config.yaml
n_experts: 128
d_expert: 48
d_shared_expert: 192
moe_layers: [0, 1, 2, 3, 4, 5, 6, 7]
n_empty_slots: 32
routed_scale: 1.0
vocab_size: 50257
optimizer: "adamw"
lr: 0.000725
beta1: 0.9
grad_clip: 1.0
steps: 14088
Below are experts of layer 5 (counted from 0) of a mixture-of-experts language model. Rows are named router (the router's row for the expert) and show model dimensions 288-383. Each number is 128 + 24 x the weight over its row's rms, rounded and kept within 0 to 255.
After each expert's rows: "comes before" lists some tokens at least twice as common just after its tokens as in all text. This comes from a sample of Wikipedia text that the model never trained on. Tokens count by the router's weight.

# expert 120
router [128 108 130 144 116 147 109 133 131 110 130 136 126 112 148 121 148  94 156 144 128 110 162 103 155 133 157 149 130 150 136 141 152 101 114 105 120 149 101 156 120 175 144 133 149 122 153 173 128 134 123 196 172 109  88 105 167 104 122 116 103 139 130 104 172 137 106 124 101 119 147 113 143 117 105  79 148 141 121 142 135  90  84 124  93 161 142 149 119 152 102 179 145 133 146 113]
comes before: " the", " a", " his", " their", " its", " her"

# expert 114
router [144 163 123 121 117 142 104 131 123  91 137 139 102 133 129 158 140 109 136 118 155  50 173 140 144 147 133 124  83 193 177 207 112 155 129 119 126 103 101  85 140 187 150 122  93 138 112 141 147 119 159 162 178 114  71 139 153 132  79 125 145 110 137 120 136  96 197  63 180 116 176 106 118 118 114 115 137 131 132 113 119 162 118 115 133 105 122 122 133 165  88 129 122 141  92  82]
comes before: " was", " were", " is", " are", " of", " had"

# expert 10
router [104 113 139  93  84 124 106 132 147 112 109 131  79 119 142 105 133 129 102 118 172  94 150 103 153 121 132 139 150 178 127 150 111 139 123  98  94 133 103 135 126 126 159 162 146 169 115 118 125 123 144 207 153 105 115 125 138 140 112 146 128 128  91 144 111 113 130 100 162 122 177 103 135 136 146 102 171 134 127  88  66 111 132 139 142 147  95 109  92 191 112 124 137 145  97 125]
comes before: "19", "20", "18", "17", "born", "16"

# expert 105
router [136 135 126 116 119 116 139 115 146 111 119 134 117 138 127 205 144 134 127 107 149 134 156  99 169 165 145 116 115 141 132 144 129 140 133 115 125 130  82 110 107 161 119 118 109 138 134 140 108 145 171 198 152 160 130 111 151 171 124  99 164 148 125  57 118 105 186 101 109 122 141 129 160 155 133 148 181 161 171 129 110  83 114 139 123 132 139 134 107 153 123 105  88 139 125 112]
comes before: " The", " In", " He", " It", "5", "0"

# expert 13
router [100 138 112 134  93 163  67  91 140  94 123 117 145 135 127 128 166 135 165 156 109 106 124 115 132 183 121  87 157 135 150 184 114 111 116 128 117 177 151 129  96 158 137 126 104 156 162 129 144 114 147 194 166 158 115 125 151 119 127 108 104 164 128 135 103 137 146 112 137 158 135 158 137 155 119 128 153 121 120 157  97  95 146 130  97 111 139 120  88 150  92 131 127  88 152 123]
comes before: " ", " the", " Championship", " Championships", " round", " Cup"

# expert 47
router [108 151 114 145  91 173 103  70 142  80 120 133  99 132 137 125 154 111 154 104 133  97 128  99 112 127 151 128 153 150 145 153  98  96 122 123 110 137  79 165 130 128 152 168  98 119 119 146 105 112 108 200 133 109 122 174 135 107 104 120 134 140  99 112 110 139 130 126 122 148 131 156 103 172 117 111 133 124 144 117 102 124 117 118 160 125 143 153 117 156  88 105 175 114 135 137]
comes before: " a", " the", "==", " his", " an", " born"

# expert 9
router [131 118 117 128 106 160 113 121 149  84 116 141 121 127 128 129 160  95 156 137 133 125 106 103 155 158 177 141 125 126 136 193  92 135 103 116 120 168 112 130 113 143 117 170 100 132 128 166 141 162 171 191 182 139  82 111 131 124  79 102 153 139 112 114  98  93 144 102 157 122 139 108 106 124 103 125 172 127 132 119 123 118  86  98 137 116  93 151 118 153 104 116 137 128 130  74]
comes before: " The", " He", " he", " In", " It", "=="

# expert 34
router [ 86 138 113 119 112 136 121 127 125 116 122 161 139 130 128 105 145 138 145  83 134 113 135 114 174 137 149 131 123 178 137 138 134 166 134 121 143 133  91 134  99 157 176 117 133 175 147 152 130 104 152 232 150 127  70 137 101 127 156 109 140 156 118 106 140 128 161 126  88 119 161 119 134 142 130 121 180 163 150 165  99 101 104 149 122 128 110 114 141 141 117 152 169 129 109 116]
comes before: " the", " a", " and", " his", " an", " other"

# expert 116
router [ 79 107 120 111 123 146 119 128 118  76 125 152  68 124 104 116 165 110 134 119 130 117 133 135 100 129 166 126 129 175 151 153 152 153 112  92 132 168 105 116  95 147 168 102 147 139 140  88 152 107 109 207 141 136  58 142 142 111 104  95 150 148 115 146 119 115 131 161 107 111 133 141 124 172 117 127 186 100 166 104 123 128 145 122 109 156 126 150 101 147 141  95 102 146 129 119]
comes before: " the", " a", " be", " his", " which", " Representatives"

# expert 12
router [ 69 140 139 119 117 141 141  93 138 131 125 115  78 112 126 117 128 124 150 140 149 132 125  80 134 151 138 114 137 142 150 148 111 122  80  92 143 176 122 117 113 172 147 149 120 156 160 155 116 101 155 210 147 139 118 117 123 132  97 118 139 119 106 114 120 165 174  78 146 126 152 111 125 137 103  97 154 127 159 140 116 121 131 156 108 128 150 133 120 164  99 133 119 115  82  81]
comes before: " ", " \"", " The", "00", " A", " UTC"

# expert 42
router [109 166 122  87 121  80  96 144 119 102 136 160 125 119 150 139 128 109 144 115 150 129 144 162 150 130 129 146 148 136 106 157 127 116 120 107 114 135 122 132 123 126 116 174 134 113 139 132 153 105 147 203 137 113  98 116 120 139 146 119 126 110 126  93  92 128 164  95 141 102 130 125 149 129 120 103 169 131 142 111 105 107 110 132 126 106 121 135 103 150  86 141 130 123 132 112]
comes before: " ", " —", " USA", " +", " United", " Nominated"

# expert 5
router [160 119 103 112 116 145 118 113 129  84 126 128  86 101 134 130 152 154 163 156 134  85 127 131 124 173 174 132 119 156 132 146 150 142  95  81  94 118  88  73  67 130 120 143 144 122 160 127 131  87 162 203 111 101 121 115 137 108 136 123 120 130 113 123 125 135 156  96 148  94 175 119 129 154 107 109 145 137  98  93 135 144 161 169 142 149 109 140 127 193 102 127 143  97 110 116]
comes before: "20", "19", "2", "3", "1", "4"

# expert 69
router [130 147  99 129 146 107 119 115 121 139 110 155 113 127 138 172 122 152 122 118 119 122 128 145 138 146 178 103 102 131 143 171 136 143 102  92 126 168 134 111  78 146 114 110 137 154 156 125 133 182 118 226 157 162  71 138 159 137 114 115 146 125 115 132 128 117 169  95 124 120 126 129 124 206 105 119 157 161 194 123 138  77 106 152 129 106  57 145 136 156  98 121 137 145 112 120]
comes before: " The", "20", " In", "19", " He", " It"

# expert 60
router [117 118 118  97  93 112 131 107 152 114 109 108  78  93 151 139 148 136 126 114  66 101 116 149 143 161 170 112 109 132 133 181 135 118 106 142 135  97 110 133 126 151 118 130 102 133 142 134 141 133 145 171 136 133  46 153 142  81 127 111  92 156 119 185 119 131 132  91  82 136 128 170  99 116 122  92 186 127 144 118  77 133 105 125 132 151 122 136 142 164 114 130 140 135 186  97]
comes before: "|", " |\n", " that", ":", " also", " not"

# expert 118
router [130 152  87 129 100 151 114 116 125  91 111 133  82 138 106 138 164 155 123 147  96  75 110 134 135 142 117 105 102 154 123 191 112 154 113  75 134 117 132 104 100 138 126 117  86 188 128 124 103 104 129 165 124 156 140 123 127 133 116 137 176 180  69 139 102 158 133 117 153 149 125 147  80 120 121 119 138 127 172 158  88  91 121 134 159 133  77 145 116 171 112 121 114 124 141 105]
comes before: " |", " to", ":", " in", " for", "'s"

# expert 61
router [120 116  98 103 139 169 121  84 122 119 110 135 107 121 144 115 127 129 135 130 102  89 168 143 107 172 111 108 144 141 137 162 133 158 135 138 154 160  92 149 150 105 192 164  83 163 120 136 170 115 151 174 149 137 127 124 148 150 114 112 121 145 108 132 109 168 164 147 115 150 135 125 141 123  90 132 187 143 155 134 108 109 101 130 109 129  99 103  99 184 104 105 143 130 145 121]
comes before: " |", "0", "%", ".", " m", " |\n"

# expert 95
router [125 158 144 122 142 145 111 113  91  79  86 125  71 121 109 118 167 144 172 103 108  72 122 136 145 151 133 147 125 200 135 174 106 168  98 125 114 182 110 155 108  99 126 164 147 136 153 127 137  95 148 179 150 144 123 124 146 147 138 159 133 135 102 138 141 162 167 133 139 132 124 123 104 124 122 124 147 110 147  92 136 128 118 160 139 129 114 123  56 190 100 115 145 137 123 102]
comes before: "==\n", " =\n\n", "==\n\n", " ==\n", "===\n", " |"

# expert 83
router [108 106  92  98 142 127 142 103 126 142 114 107 107 129 123 103 125  67 122 102 169  22 142 134 150 110 153 127 115 137 111 192 156 141 111 116  97 141  84 108 120 140 118 110 114 131 135 129 122 114 129 174 185 126  92 130 148 135  94 137 135 143  84 155 128 131 162 129 143 131 133 124 141 144 136 128 117 140 180 121  82 129 135 110 109 100 112 133 117 179 101 131 138 134  89 118]
comes before: " of", " in", ",", ".", " and", " for"

# expert 0
router [127 144 117 106 111 118 136 152 161 117 167 152  62 120 135 132 137  93 134 126 121  73 155 140 120 149 169  86 123 128 113 186  90 139 117 117 139 145 126 112  98 156 146 116 129 123 128 151 109 117 124 185 139 109 118 114 159 134 131 124  98 116 118 148 118 159 129 131 119  70 179 106 177 119 143 141 163 109 124 100 104 101 103 116 129 163 120 105 131 155  93 152 126 156 129 105]
comes before: "|", " was", " is", " year", "==", " he"

# expert 127
router [135 112 116 147 100 187 111 141 114  93 114 132  67 121 130 107 120 128 132  80  89 135 142  99 144 151 128 133  90 136 169 172 101 134  93  88 147 210 106 130 102 145 146 129 128 165 148 117 109 137 151 219 141 140  43 139 148 147 104 124 117 118 126 123 129 139 201 113 140 134 114 119 125 119 127 141 162 151 166 131  92 140 104 124  96 173 144  98 118 149 118 110 138 146  96  74]
comes before: " and", " which", " but", " the", "00", " he"

# expert 89
router [123 106 129 111  79 125 118 133 101  91 138 117 108 128 149 157 146 139 146 149 146 129 138  94 160 149 163 110 161 144 157 166 163 124 102 155 127 120 131 128 119 156 134 131 119 116 179 150 131  91 135 183 135 131 130 162 151 109 142 110 133 128 128 116 134 126 174 125 136 117 147 130 143 161 141 134 177 130 131  99 121 106 110 159 120 160 146 135  83 156 119 121  95  89 115 138]
comes before: ":", ".", " \"", " The", " by", " Episode"

# expert 93
router [ 98 121  82 113 122 119  82 109 113 103 125 110 104 167 138 124 139 125 104 109 150  73 178 107 159 145 134 131 120 123 154 149 147 110  85 107 127 142 140 153 122 112 159 110 118 151 129 123 130 125 140 199 145 123 112 157 132  97 105  98 176 143 133 121  93 135 122  68 103 130 165 119 159  98 111 138 167 135 165 105 128  95  96 111 148 148 138 117 154 202  93 138 137 139 125 124]
comes before: "0", "1", "2", "3", "4", "5"

# expert 3
router [134 119 161  98 122 111 104 150 122 136 124 153  83  97 110 103 132 119 119 109 126  83 123 138 152 124  99 111 158 138 141 152 100 123 118 100 127 123 141 132 107 132 151 165 106 152 139 101 139 142 161 205 171 114  64 132 157 122 109 145 130 166  95 126 107 122 127 101 180 130 147 135 108 136 102  69 160 118 158 145 100  87 152 164 142 118 122 129  74 179 111 118 167 145 138 144]
comes before: "19", "20", "08", "14", "05", "18"

# expert 79
router [ 95 123  86 110 108 140 130 121 115 102 101 162 140 138 145 110 183 144 147 102 169 114 156 146 134 167 136 118 148 130 132 133 120 162 113 113 160 124 128 119 139 159 153 125 108 164 167 108 135 110 149 186 159 171  49 152 140 117 135 116 119 163  97 147 147 129 137 163 116 115 160 146 149 161 103  88 160 143 149 140 106  90 111 139 107 133 110 137  89 148 107 140 150 154 138 113]
comes before: " the", " a", " his", " their", " an", " her"

# expert 30
router [132 149 114 113  75 157  96 126 121 120 133 127 101 166 152 111 149 160 103 131 137  42 107 110 136 126 134 161 133 152 149 158  96 150  82 108  90 119 128 114 130 156 123 115  90 111 126 103 142 118 154 172 140 161  92 128 110 145 114 116 133 107 139 125 149 120 176 114 141 121 127 141  91 126 147 123 181 170 134 124 111 112 153 170 123 101 103 102 116 186 134 119 161 148 121 118]
comes before: "\n", "\n\n", ":", "==\n", "=", ";"

# expert 31
router [108 117  83 106 109 130 136 118 136 103 132 125  95 149 122 126 169 131 105 131 150  57 141 141 155  98 139 115 115 142 138 188 122 145 163 122 146 133 130 115  79 150 110  97 142 139 179 116 148  81 132 167 152 109  77 156 141 147 113 133 133 165 102 148 127 127 160  92 137 142 109 128 121 107 125 116 153 133 153 149  82  93 128 126 127 141 103 143 141 162  81 129 123 131 132 100]
comes before: ",", ".", " of", " in", " and", ".\n\n"

# expert 102
router [128 124 136 126  89 159 112 126 109  98 124 136  61 101  98 127 158 123 142 121 104  85 113 145 145 160 130 134 112 171 152 160 139 143 115 110 125 115 115 117 116 117 109 145 118 127 118 117 122 120 146 177 119 115  74 150 135 137 121 110  98 151 113 138 143 126 133 118 166 116 120 139 123 158  87 107 181 159 160 165 159 117 135 156 131  80 100  86 120 183 127  95 141 111 133 110]
comes before: "19", "20", " |", "18", "17", "16"

# expert 99
router [ 78 170 119 107  93 157 128 143 169 109 123 133 139 102 122 115 146 100 112 122 136 112 117 114 123 149 131 147 154 134 130 152 116 145 127 110 112 132  91 102 143 168 157 109 142 141 135 130 144 129 152 179 153 149  97 146 196 150 141 125 122 140 122 117 145 128 116 149  95 166 167 127 133 116  89 139 132 134 138 155 116  88 102 146 112 127  77 138 116 146 114 147 184 121 164  91]
comes before: " the", " a", " his", " her", " their", " he"